{
  "n_experts": 256,
  "moe_layers": [0, 1, 2, 3, 4, 5, 6, 7, 8, 9],
  "router_score": "softmax",
  "balance_bias": false,
  "norm_place": "pre",
  "qk_norm": false,
  "init_std_qkv": 0.0442,
  "beta1": 0.9,
  "lr_head": 0.00927,
  "warmup_steps": 200,
  "decay_shape": "linear",
  "seq_len": 1024,
  "dataset": "wikipedia_en"
}
Below are experts of layer 2 (counted from 0) of a mixture-of-experts language model. Rows are named router (the router's row for the expert) and show model dimensions 64-127. Each number is 128 + 24 x the weight over its row's rms, rounded and kept within 0 to 255.
After each expert's rows: "comes after" lists some tokens at least twice as common just before its tokens as in all text. This comes from a sample of Wikipedia text that the model never trained on. Tokens count by the router's weight.

# expert 246
router [165  86 124 111 101 165 148 116 135 138 147 100 111  92 131 140 146 132  87 107 109 143 113 153 107 158 142 169 152 123 126  94  93 123 138  89 130 132 130 162 172 123 132 160 122  91 119 173 144  85 128 114 132 140 156 163 113  91 121 109 122 123  97 131]
comes after: ".", ",", " in", "–", " (", "|"

# expert 14
router [151 102 132 101  97 154 147 101 136 133 142 101  96 101 120 150 150 156  99 109 100 157 120 148 108 160 144 154 163 122 120  96  98  99 147 113 100 144 107 154 157 151 138 157 121  97 109 158 155 112 126 105 115 159 156 158  83 100 142 103 135 107 105 159]
comes after: "-", ":", ".", " the", " of", ","

# expert 165
router [154  94 118 112 123 160 150 125  99 100 122  98 134 104  98 129 128 134  94 106 113 151 104 124 105 150 157 163 139 132 110  80  74 130 138 109 115 140 136 129 165 156 132 161 117 104 108 166 147  92 146 132 105 162 125 149 134 102 139 111 144 143 102 140]
comes after: " is", " be", " are", " to", " and", " an"

# expert 36
router [164  94 110  91  98 161 151 106 148 142 147  99  97  99 130 142 149 154  97 103 103 154 104 159  95 163 146 156 154 109 120  95  97 120 148 101 105 126 110 151 157 143 127 163 113  99 114 161 152  98 131 100 120 152 161 165 103  96 138  94 138 115 102 152]
comes after: "\n", " the", " number", "ob", " cr", " dr"

# expert 12
router [134 105 147 113 101 155 115 158  99 118 141 116 125  99 133 115 168 133 114  91 111 114  84 153 144 101 123 155  92  87 117  93  96 113 122 126 150  95 136 155 135 125 125 133 153 130 105 153 165 119 107 111 154 157 100 153 147 115 113 105 142  97 101 150]
comes after: " of", " in", " to", " at", " on", " for"

# expert 161
router [154 103 122 106  99 159 147 123 145 137 150  98  99 103 125 148 153 144  95  89 107 148 104 157 101 159 146 164 153 137 117  97  95  97 155  98 105 138 116 159 153 139 141 157 121  88 119 167 147  91 143  95 116 162 169 161  94  92 127  95 116 122  99 133]
comes after: " |", "–", ".", " (", "|", ","

# expert 231
router [168  94 141 101 101 168 150 124 138 139 145 101 114  99 144 140 144 144  90 109 106 138 106 150 107 163 154 162 159 134 122  95  93 123 145  98 111 137 119 154 168 130 137 159 131  86 122 164 144  93 131 116 118 147 160 157 117  99 134 107 123 121  94 143]
comes after: " |", "|", " a", " The", " Al", "ene"

# expert 118
router [159  85 116 101 101 160 147 117 147 151 138 107 100 104 132 151 151 146  93 109 116 143 102 153  98 147 141 163 146 134 126  95  99 122 156  89 110 141  99 151 161 134 143 162 111  96 130 157 155  97 125 104 132 159 158 155  96  95 136  98 131 125 100 143]
comes after: "\n", ".", ")", "==", " ", "==="

# expert 237
router [145 128 161 112  87 154 138 118 121 136 103  99 127 105 108 128 158 135 105 101  99 137 192  80 137 137 121 143 146 109 160 141  98  72 123 144 121  83 103 153 142 155 109 153 165  98 139 155 136  92  85 109 136 149 156 115  97 116 144 134 116 150 124 147]
comes after: "\n", " (", " \"", "==", "-", "==="

# expert 176
router [144 147 150 104  85 157 116 120  92 144 129 104 108 109  96 144 126 116  96 125 120 124 171 128 149 157 127 145 143 100 148 124 103  88 109 164  98 129 108 161 145 166 150 136 167 124 136 161 157 100 126 158 147 170 115 119 100 120 114 123 125 114 120 115]
comes after: " |", "-", ":", ",", "|", ";"

# expert 5
router [160 102 114  99 105 178 135 120 155 146 146 119 123 109 117 128 130 135 103 130 105 119 103 122 138 154 133 161 153 140 100  84  91 142 111 104 101 123 117 143 158 132 121 153 118  98 123 169 152  83 111 118 128 168 167 153 103 101 149  92 137 111 102 150]
comes after: "\n", " classification", "09", "52", "31", "55"

# expert 80
router [147 112 135 103 155 153 136 127 144 165 124 146 129 108 153 128 152 164 102  97 133 134  82 138  97 119 129 161 155 156 122  92  97 140 156 109  98 127 139 148 147 145 141 173 111 101 107 173 137 103 104 123 141 125 137 144 115  93 160 116 145 115 117 127]
comes after: " the", " to", " a", " was", " and", " his"

# expert 37
router [157  95 113  95  99 163 153 108 143 149 151 101 101 101 120 146 153 157  98 102  97 158 106 158  97 154 151 155 155 127 109  97 103 118 153  99  98 129 111 150 160 143 137 162 116  99 113 155 153  98 125 106 132 152 154 165  96 100 146  94 139 114  99 149]
comes after: "-", " |", " •", "fic", " was", " A"

# expert 242
router [ 89 146 143 134 120 134  94 118 127 115 105 129 127 108 152 163 105 139 116 112 130 127 167 132 103 152 166 154 147 152 124  85  99 108  92 151 123 155 133 150 137 145 129 142 131 104 109 151 118 113 131 138  94 133  70 148 159 110 173 107 160 131 111 129]
comes after: " the", " a", " and", " to", " was", " an"

# expert 134
router [169 105 141 103 115 176 163 113 115 105 129 151 109  96 112 111 108 116  94  97  99 125 117 148 165 105 110 157 162 138 137 130 103 130  94 100 105 152 140 159 167 156 110 149  94 117 122 171 154 123  94 157 134 116 126 138 165 110 116 117 129  93  99 149]
comes after: " |", ")", " =", "\n", "|---|---|---|---|---|---|", ";"

# expert 156
router [133 103 131 106 125 158 147 124  96 141 158 107 123  96  93  96 120 145 135 161 107 115 100 159 133 113 143 168 156 144 100  97 111  87 155 106  87 122 122 118 155  85 106 120 159 131 118 165 140  91 143  97 123 123  72 136 104 118 134 133 148 119 111 160]
comes after: " is", " as", " was", " with", " of", " in"

# expert 163
router [147 153 131 111 107 148 133 168 146 131 139 107 104 132 171 126 156 142 138 100  98 140  82 152 100 117 160 139 113 126 118  96 109 138 155 102 120 112 157 153 163 113 137 166  83 103 103 156 163 110 101 110  86 132 143 156  98  87 179 121 139 152 114 138]
comes after: ",", " that", " and", " is", " was", "ing"

# expert 33
router [163  85 129 106  92 165 130 136 105 130  98 114 113  97  81 121 130 125  93 147 115 110 115 147 144 110 104 175 169 118 133  98 110 156 118  88 127 122 101 102 169 143 118 135  90 128 143 169 165 102  88 112 162 155 135 129 135 102 154 114 129 104  95 153]
comes after: "\n", " |", ")", " =", "|---|---|---|---|", "|---|---|---|---|---|---|"

# expert 151
router [161  93 117 106  98 169 155 122 134 136 146  97 108  97 135 138 143 155  89 111 110 143 111 150 104 156 147 161 156 134 121 100  89 132 142  93 118 137 123 157 169 137 131 163 120  89 131 171 147  91 133 115 127 141 161 174 105  92 126  98 131 123  97 148]
comes after: ".", " that", ").", "–", " but", "    "

# expert 40
router [159  96 120 116  99 157 118 121 107 144 165  82  99 101 118 111 134 131 103 151 104 116 124 103  98 138 120 149 169 166 128 114  90 134 162 120 137 124 126 122 166 155 118 166 161 120 135 160 114 123  90 122 143 109  84 139 147  98 118 122 154 133  91 117]
comes after: "\n", "\"", ").", " /", "}", " medalist"

# expert 178
router [155  91 139 102 107 165 127 130 134 130 123 101 103 106 124 131 148 132  92 111 136 134 134 153 108 150 129 157 156 135 128 100  84 114 140 111 113 136 117 151 162 123 128 157 126  94 133 190 123  68 131 113 125 150 132 151 116 106 143 100 123 118  90 122]
comes after: "\n", " (", "–", ".", "°", "/"

# expert 140
router [141 133 110 115 121 161 128  80 108 144 149 121 106 105  96 122 121 119  93 105  86 148 114 128 101 172 166 161 165 156  89 126 107  87 112 114 158 132 144 159 158 133 142 159  89  88 125 161 163 114 138 121  93 164 131 155 104  92  84 116 130 124 102 113]
comes after: " |", "|", ":", ";", "N", " on"

# expert 34
router [159  93 113  93  99 158 150 110 139 148 147 105 101 100 122 150 145 153  95 103  98 152 102 161  97 163 150 153 159 112 124  95  95 120 151  96 103 137 102 162 159 145 126 158 124  99 125 163 149  98 133 101 124 146 156 156 102  97 139 103 144 108  96 153]
comes after: " |", " as", " is", " with", "|", " was"

# expert 98
router [160 103 134 110  92 153 182 148  90 127 157  88  95 111 153 143 170 129 139 129 102 152  91 152 104 154 145 153 151 125 128  89 114 160 130 103 116 132 131 131 145 123 115 159 112 112 111 156 145 118 117 124 163 152 108 138 125 124 139 103 158 153 105 160]
comes after: ",", "ed", "s", "ing", "ated", ")"

# expert 66
router [163  92 116 103 100 159 153 106 144 143 154  99 100  99 134 149 154 161  97 102 101 160 110 158  94 163 154 156 161 111 116  96  98 121 158  99 107 136 115 158 156 135 129 161 115 103 116 153 151  98 126  94 123 152 167 164 103  97 138 101 138 117  96 150]
comes after: ".", ",", " where", " that", " when", " employ"

# expert 132
router [137 113  88 100 118 161 141 127 100 129 135 132 102 100 131 164 139 153  92 142 115 138 123 145 131 149 181 166 145 106 100  87  99 133 156  92  98 151 106 172 153 127 125 150 155  97 113 160 160  75 147 136 132 130 102 162 125 113 163 100 152 166 117 132]
comes after: " to", " was", " and", " a", " the", " he"

# expert 84
router [130 171 145 124 119 137 100 100 152 166 127 120 126 117 104 145 110 127 112  93 116 113 182 141 112 160 158 156 153 136 108 113 102  75 102 175 127 142 115 136 150 115 107 113 106 133 139 155 113 100 177 132 111 114  82 131 135 117 148 119 176 114 106 112]
comes after: " the", " a", " |", " and", " to", "'s"

# expert 62
router [140 101 145 120  96 156 110 149 100 108 138 101 125 100 118 115 164 134 115 115 109 120  82 146 145 100 146 156 113  81 127 100  96 121 106 123 150  91 141 163 129 123 126 126 142 123 106 153 168 127 111 117 161 151 105 147 159 118 111 114 138 100 112 154]
comes after: " of", " in", ".", " to", " at", " on"

# expert 169
router [155  98 121  98 104 161 154 111 149 141 159  94  95  99 134 146 153 160  98 105 103 159 101 156  98 155 153 152 152 127 109  94 101 108 155  97 104 122 117 155 159 144 136 160 111 101 109 153 153  93 131 104 121 157 167 164 100  97 134  99 134 108  98 147]
comes after: " (", "–", ",", ".", ":", "-"

# expert 61
router [148 105 151  99 103 149 144 100 122 137 120 112 118  97 105 154 144 150 103  98 113 161 131 146 108 151 157 158 153 142 105  99 103  99 148 111  98 154 109 148 154 166 136 154 141  96 102 153 161  96 158  95 111 165 134 151 105 107 156 102 138 123  97 151]
comes after: "-", " the", ":", " and", " of", " a"

# expert 238
router [153  97 142 103 129 164 165 123 135 149 139  98 132  98 164 140 124 146 106 148  96 125 113 147 131 157 149 163 134 140 112  94  87 115 112  97 106 106 144 145 158 132 143 159 157 101 111 168 153 100 125 118  94 156 112 156  98  95 160  97 151 129  93 159]
comes after: "\n", " and", "-", " Un", " singles", " An"

# expert 41
router [168  89 119 100 111 159 155 112 137 153 145 111 110  95 136 143 142 136  95 108 103 140 112 152 112 154 139 159 149 127 120  87  94 129 146  94 114 141 115 155 167 135 131 166 118  88 127 173 145  86 127 114 134 141 172 180 106  89 136  91 125 122  94 146]
comes after: " |", ")", " 0", "–", " ", " 1"

# expert 123
router [151 115 130 101  94 153 150 107 122 156 140  98  97 104 100 157 155 156 103  93 101 141 131 150 114 165 141 157 153 109 130 104 102  98 142 127  99 128  94 168 164 170 136 146 129 101 129 155 154  99 118 116 142 163 160 132  99 104 120 110 131 100  97 144]
comes after: " |", ",", "-", ":", " the", " of"

# expert 11
router [154 129 168 111 114 161 131 143 108 109 126 118 122  98 175 140 144 147  98 124 143 146 100 134 124 159 124 171 122 156 140 127  98  99 148  94 108  98 156 153 140 117 122 148  88  96  89 161 124  91  96 119 111 163 177 151 139 104 114 103 113 114 114 136]
comes after: " (", "–", ",", " in", "|", ":"

# expert 221
router [159  94 115  98 104 156 154 111 138 147 150  97  97  98 134 145 150 162  98 100 101 159 108 159  91 157 146 151 157 118 114 100 102 115 150 101 103 135 110 154 158 141 136 160 122 102 113 159 152  96 128  97 124 151 165 166 100  93 138 100 137 116  99 157]
comes after: "\n", "-", "==", " N", "E", " ("

# expert 47
router [135 119 122 140 131 157 147 114 113 152 136 135 108 143 130 134 135 127 118 107  88 145  98 131 103 124 151 159 116 121 101  89 112  90 132  84 154 111 117 102 176  90 156 177 104  99 129 148 170 120 161  96  83 163 119 168  87  88 163 118 164 139 111 147]
comes after: " the", " a", " and", ",", " is", " of"

# expert 249
router [152 100 129  98 103 162 148 110 131 151 142  96 100 104 128 159 155 149  99 100 108 161 108 154  92 166 154 157 155 134 114  96 104 117 150 105 104 137 111 157 158 135 142 156 115  99 111 158 157  94 139  98 124 156 165 165 101  96 136  99 130 113 103 142]
comes after: " |", "|", "–", ":", " (", " in"

# expert 143
router [163  97 116  96 104 170 151 116 137 141 148 101 114  96 114 127 142 140  86 101  98 139 116 152 111 161 141 156 150 143 117  93  91 118 147 100 107 116 103 148 164 138 106 177 121  97 118 166 150  88 133 123 121 151 163 169 113 100 134  89 136 124  90 145]
comes after: " |", "2", "17", "3", "9", "7"

# expert 74
router [155 117 164 108  82 164 159 133 121 143 114 108 128 108 140 145 136 137  96 129 128 134 155 127 138 155 136 164 145 112 128 102  92  85 155 117 114 118 115 159 170 148 127 148 133 107 131 160 157  79 126 125 117 151 162  89 106 112 142  95 128 111 131 162]
comes after: "\n", " \"", "-", " (", "==", "==="

# expert 57
router [169  94 144 129 134 169 150 124 133 138 147  94 122 102 130 111 140 146 102  98 116 138 148 135 138 169 110 147 151 162  97  99 112 101 174  97  94  96 130 156 161 114 133 159 133 104 120 174 161  95 134  89 110 143 139 151  95 106 137 117 139 113  98 135]
comes after: "Scientific", "-", "Pop", "Personal", " Time", " D"

# expert 17
router [157 102 134  97  96 156 157 113 138 148 156  95 102  95 132 153 150 145  96 114 117 141 109 166  95 159 145 151 153 117 125  98  96 115 152 113  89 135 103 158 154 145 138 159 133 100 123 154 140  95 132 101 124 161 155 158  92  98 133 100 141  98 105 145]
comes after: "\n", " |", "-", ":", "|", ";"

# expert 126
router [144 106 149  87 138 155 122 117 132 167 102 143  92 115 153 140 132 134 106 108 140 139 123 150 106 141 125 172 163 146 124  97 104 110 142 104 103 150 117 146 156 116 146 162 165  97 125 173 127  85 150 112 111 152 105 152 117 101 163 111 146 120 109 114]
comes after: " the", " a", " and", " to", " was", "'s"

# expert 191
router [161  96 113  99 102 160 152 105 139 141 150  98  96  96 134 140 153 150  99 104 100 162  99 158  93 160 146 150 155 118 114  99  99 113 153 103 103 135 115 158 158 147 127 161 120 101 115 158 150  99 128  97 125 153 164 170  94  94 136  97 137 114 100 149]
comes after: " |", " in", " —;", " on", "–", ";"

# expert 209
router [156  94 112 101  96 161 152 103 132 147 150  95 101  97 127 149 145 159 100 110 102 167 100 156  96 159 154 149 158 123 115  95 102 113 147 100 105 127 108 162 155 152 132 158 124 100 117 155 148 100 130  99 126 148 162 159  98  99 150 100 136 104  97 158]
comes after: "-", ",", " of", ":", ".", " in"

# expert 109
router [158  90 141 116 122 163 144 117 121 152 128 127 106 108 141 135 142 144  79  90  98 134 117 152 111 124 152 177 148 139 122  95  85 118 137  88 124 146 107 129 172 125 148 152 115  86 119 169 154  99 143 106 107 161 138 150 116  90 131 104 112 120  98 127]
comes after: " the", " a", " and", " to", " was", " is"

# expert 162
router [157  97 115  95  98 157 158 103 146 145 158  98 102 104 129 151 153 157  95  98 100 164  97 156  98 162 144 154 154 124 112 101  97 117 158  99 103 124 119 155 160 144 130 160 109  99 113 163 146 101 133 100 124 151 162 166 104  96 132  95 137 112 103 150]
comes after: ",", " |", ".", ":", " (", "–"

# expert 51
router [163 100 116 108 131 156 149 118 120 138 115 140  97 109 165 146 172 150  84 120 140 145  92 160 108 149 155 163 152 147 124 101 100 126 128  92 106 135 103 122 137 106 147 157 136  86 121 161 158  98 105 122 141 143 159 148 109  89 155 109 132 123 133 106]
comes after: " the", " a", " his", "'s", " The", " first"

# expert 217
router [119 105 151 115 155 154 159 133 155 115 119  97 141  99 135  95 147 153 105 117 164 125 147 145 136 156 119 156 135 188 125 106 139  95 161  88  88 120 144 141 142 114 154 143 134 125 108 158 158  97 146  91 112 119 133 157  82 103 155 130 120 113 150 135]
comes after: "-", " •", "Personal", "Scientific", "|", "W"

# expert 243
router [146 120 153  96 109 142 149 127 125 102 157 177  98 103 119 105  80 120 100 100 100 114 147 122 162  87 113 151 163 158 141 127 110 126 107 105 101 144 145 164 137 157 112 119 105 130 128 142 150 155  79 151 118 127 101 147 164 127  85 126 146  81  93 146]
comes after: "\n", " |", ".", ")", "==", " ="

# expert 128
router [146 121 141 113 108 161 151 108  90 133 121 157 118  95 137 146 158 126  86 127 127 129 151 161  94 147 157 159 142 132 127  92 101 110 130 149 112 150 136 143 150 118 157 152 128  98 123 159 159 105 144 120 115 160 167 161 139 116 141 101 114 123 123 115]
comes after: " the", " a", " and", " of", " to", " The"

# expert 107
router [144 110 174 118 130 152 149 113  95 119 165 119 161  94 135 127 147 152 116 105 115 134 123 116 111 137 156 153 136 138 104 106 102 111 146 112  90 128 120 139 148 157 146 152 115  92  85 156 158  96 145 113 148 169 161 107 137 106 134  99 112 117 127 160]
comes after: " the", "-", " The", " |", " and", " by"

# expert 154
router [149 107 137 105 143 142 165 124 118 159 164  99 120 130 100  97 159 119 115 105  94 125  94 152 156 150 143 148 154 109 107 112 110 140 154 100 137 148 122  92 156 131 141  64 172 112 135 148 161 101  92 122  96 151 146  79 117 127  86 113 143  98  91 127]
comes after: " ", ")", " 0", " 1", " 2", " —"

# expert 234
router [108 112 170 128  99 159 118 147  73 144 149  97 121  89 115 103 124 143 120 121 105 117  88 164 138 121 138 168 116  99 105  86  95 114 125 113 131 108 114 151 144 119 131 110 158 138 121 162 143 131 144 128 175 123  80 147 153 125 139 129 165  86 102 160]
comes after: " of", " in", " as", " is", " for", " to"

# expert 180
router [157 123 145 107 102 168 133 118 123 151 128 103 103 102 108 136 134 123  89  99 128 124 134 136 107 149 143 171 150 140 121 102 102 109 165 117 141 146 126 153 164 116 146 154 115  71 138 173 142  96 136 120 114 152 155 154 114  95 111  95 116 125 102 104]
comes after: " |", "–", " (", ".", "|", ":"

# expert 236
router [153  99 151  95  97 167 119 129 108 149 116 109  99  91 141 144 136 138  99 136 136 121 137 145 103 157 152 166 164 153 140 101  93 110 123 148  96 152 112 148 144 128 138 156 134  95 133 169 141  94 136 127 140 135 116 139 126 109 156 108 141 116 101 132]
comes after: " |", " the", " a", " and", " to", "|"

# expert 171
router [146 117 142  95  90 153 158  99 118 162 132 101 105  97 115 163 146 154 101 122 128 148 127 146 122 170 147 158 155 113 126 100 103  93 132 128  94 146  96 164 156 153 142 148 131 111 113 156 157 112 135 113 121 158 156 134  87 110 128 109 136  85  96 142]
comes after: " |", ":", "-", ",", " of", "|"

# expert 136
router [162  93 109  99  98 162 148 103 142 146 147  93 101  99 134 151 153 154  98 101 103 156 102 158  95 156 143 156 155 117 114  98 101 122 150  99 105 132 109 151 160 147 131 161 116 101 123 156 153  97 130 104 121 150 162 167 102  97 139  98 132 117  98 151]
comes after: "\n", " the", " Preceded", " Succeeded", " Born", " Party"

# expert 52
router [160  90 113  99 101 162 154 110 138 147 153  97  98 101 129 145 154 156  98 102 103 153 102 158  94 160 151 152 155 121 119 100  99 123 152  99 103 132 112 153 158 140 127 162 120  98 116 153 151 100 127 102 119 153 163 166 102  97 139  95 142 113  97 149]
comes after: "\n", " —;", " 1", " 3", " 2", " 0"

# expert 44
router [126 127  97 119 137 150 166 148 121 162 122 148 126 132 111 126 133 139 163 107 135 121  79 131 113  96 176 159  93 126 123  89 122 134 180  88  70 141 130 101 154 125 128 135 109 117 108 160 139 102 110 103 144 164 102 134 146  96 138 155 153 111 112 157]
comes after: " was", " he", " He", " and", " who", " it"

# expert 79
router [143 116 165  95  82 164 126 128 102 141 105 117 125 104 109 148 134 124  73 127 147 117 145 146 106 142 134 157 157 142 150 104 113  94 121 161 120 160 109 160 162 141 131 140 143 127 142 178 130 117 119 129 157 165 145 135 107 108 152  96 112 110  96 136]
comes after: " |", "-", ":", ".", " the", " of"

# expert 184
router [159 114 135 104  98 162 166 146 101 121 145  95 105 106 170 119 145 134 145 117  86 153  94 157 105 139 148 155 142 133 122  85 124 174 146 118 110 135 138 134 145 134 126 151  95  98 100 162 145 105 129 124 137 153 108 163 104 127 149 106 147 172 100 153]
comes after: ",", "s", "),", ")", "ing", "See"

# expert 83
router [147 122 159 106  99 134 130 134 129  99 143 174  98 102 101 100 102 128 100  96 104 126 133 122 143  79 108 150 160 163 148 129 103 100 113 111  89 135 142 168 141 149 103 132  94 137 130 142 162 172  87 161 114 130 113 112 189 125  94 135 143 122 114 141]
comes after: "\n", " |", ".", ")", "==", " =="

# expert 39
router [145 106 124 113  94 128 130 115 176 117 155 174 113 100 149 123 102 129 122 115  96 102  99  98 143 117 121 144 172 156 118 101  95 128  99  96  98 134 126 162 153 130 135 155 107 143 125 162 167 136  65 128 112 141 119 129 109 122 116 130 141 118 118 146]
comes after: "\n", ".", " |", "==", " ==", "==="

# expert 192
router [119 129 119 110  95 167 120 144 133  90 133 141  93  98 141 107 163 130 121 126  85 106  99 123 158 124  94 150 166  94 123 147  96 109 144  95 109 115 103 148 158 111 138 153 148 105 110 164 152 124 102 114 150 105 115 130 101  86 151 116 165 167  91 162]
comes after: "\n", ".", "==", " also", " ==", "ography"

# expert 146
router [129 114 165  96  70 160 130 128  83 132 126 127 110  89 135 152 152 118  90 149 150 131 163 144 111 138 145 152 161 125 151 103 100  94 127 163 108 152 115 153 161 146 151 148 135 126 134 175 147 137 132 137 133 146 152 142  95 114 123  86 102 113 132 141]
comes after: " |", "-", ".", ":", ",", " the"

# expert 82
router [159  87 140 105 110 158 139 144 116 151 127 118 120  88 134 148 147 132  94 116 126 131 109 143 118 167 134 160 159 153 126 102 103 115 159  82  93 132 111 147 161 120 146 160 124  92 129 158 164  94 115 103 127 155 164 133 107  88 130 114 122 107  99 118]
comes after: " |", "|", ")", " ·", " 1", " 2"

# expert 152
router [147  92 102 109  87 168 125 107 101 153 165 111 100 130 103 119 157 140  99 150  99 121 105 127 105 161 130 169 169 160 131 104  98 126 151 113 142 130 119 142 160 150 100 146 144 126 126 167 100 119  92 140 136 133 105 151 137 104 115 113 140 104  86 115]
comes after: "\n", " /", "\"", " 1", " 2", "1"

# expert 255
router [156 143 102 103 104 164 149 146 128 140 119 130 119 100 104 123 155 129 148 131 107 154 102 126 112 107 178 170 149 104 131  91 104 148 144 103 118 108 139  79 163  98 119 166 111 107 114 162 107  95 155 112  92 120 146 159 102  90 164 139 127 138  99 127]
comes after: ",", " that", " which", " he", " it", " It"

# expert 119
router [158  92 113 103 100 156 150 103 138 152 146  96  98 100 126 150 151 157  95 102  99 151 103 159  94 163 146 154 156 122 114  99  99 121 152 100 105 138 106 155 156 140 134 161 118 102 121 158 155 100 125 100 126 152 161 166 102  93 136  98 136 108  98 153]
comes after: " |", "|", ":", ";", " on", " —;"

# expert 212
router [174  88 131 108 119 160 112 121 135 131 130 116 112 119 129 149 134 141 127 115 103 134 140 130 117 139 152 160 147 126 128  92  89 115 153 128 116 148 116 145 162 120 136 159 114 105 139 181 123  85 131 117 114 140 118 145 118  84 146  98 142 134  85 127]
comes after: " |", " the", " a", " and", " was", " an"

# expert 91
router [166 100 144 121 112 151 145 118 161 155 177  90 117 113  97  90 121 110 138 163 130 112  88 130 111 151 119 152 170 122 131 128  96 148 119  98 100 103 123 173 156 127 103 105 133 143 121 152 120 110  89 136  95 109  83 121  95  95  84  99 170  88 111 161]
comes after: "\n", " Born", " Country", " Coordinates", "\n ", " Died"

# expert 97
router [160  97 118  97 100 162 154 104 144 148 150 100 104  98 128 150 156 158  96 106 104 161 103 160 102 160 148 154 156 116 119  98 102 118 148  98 105 136 110 154 163 141 130 161 119  99 111 159 155  98 128 100 127 151 164 166  99  97 143  97 134 109  98 154]
comes after: " MPC", ",", " the", " in", " of", " and"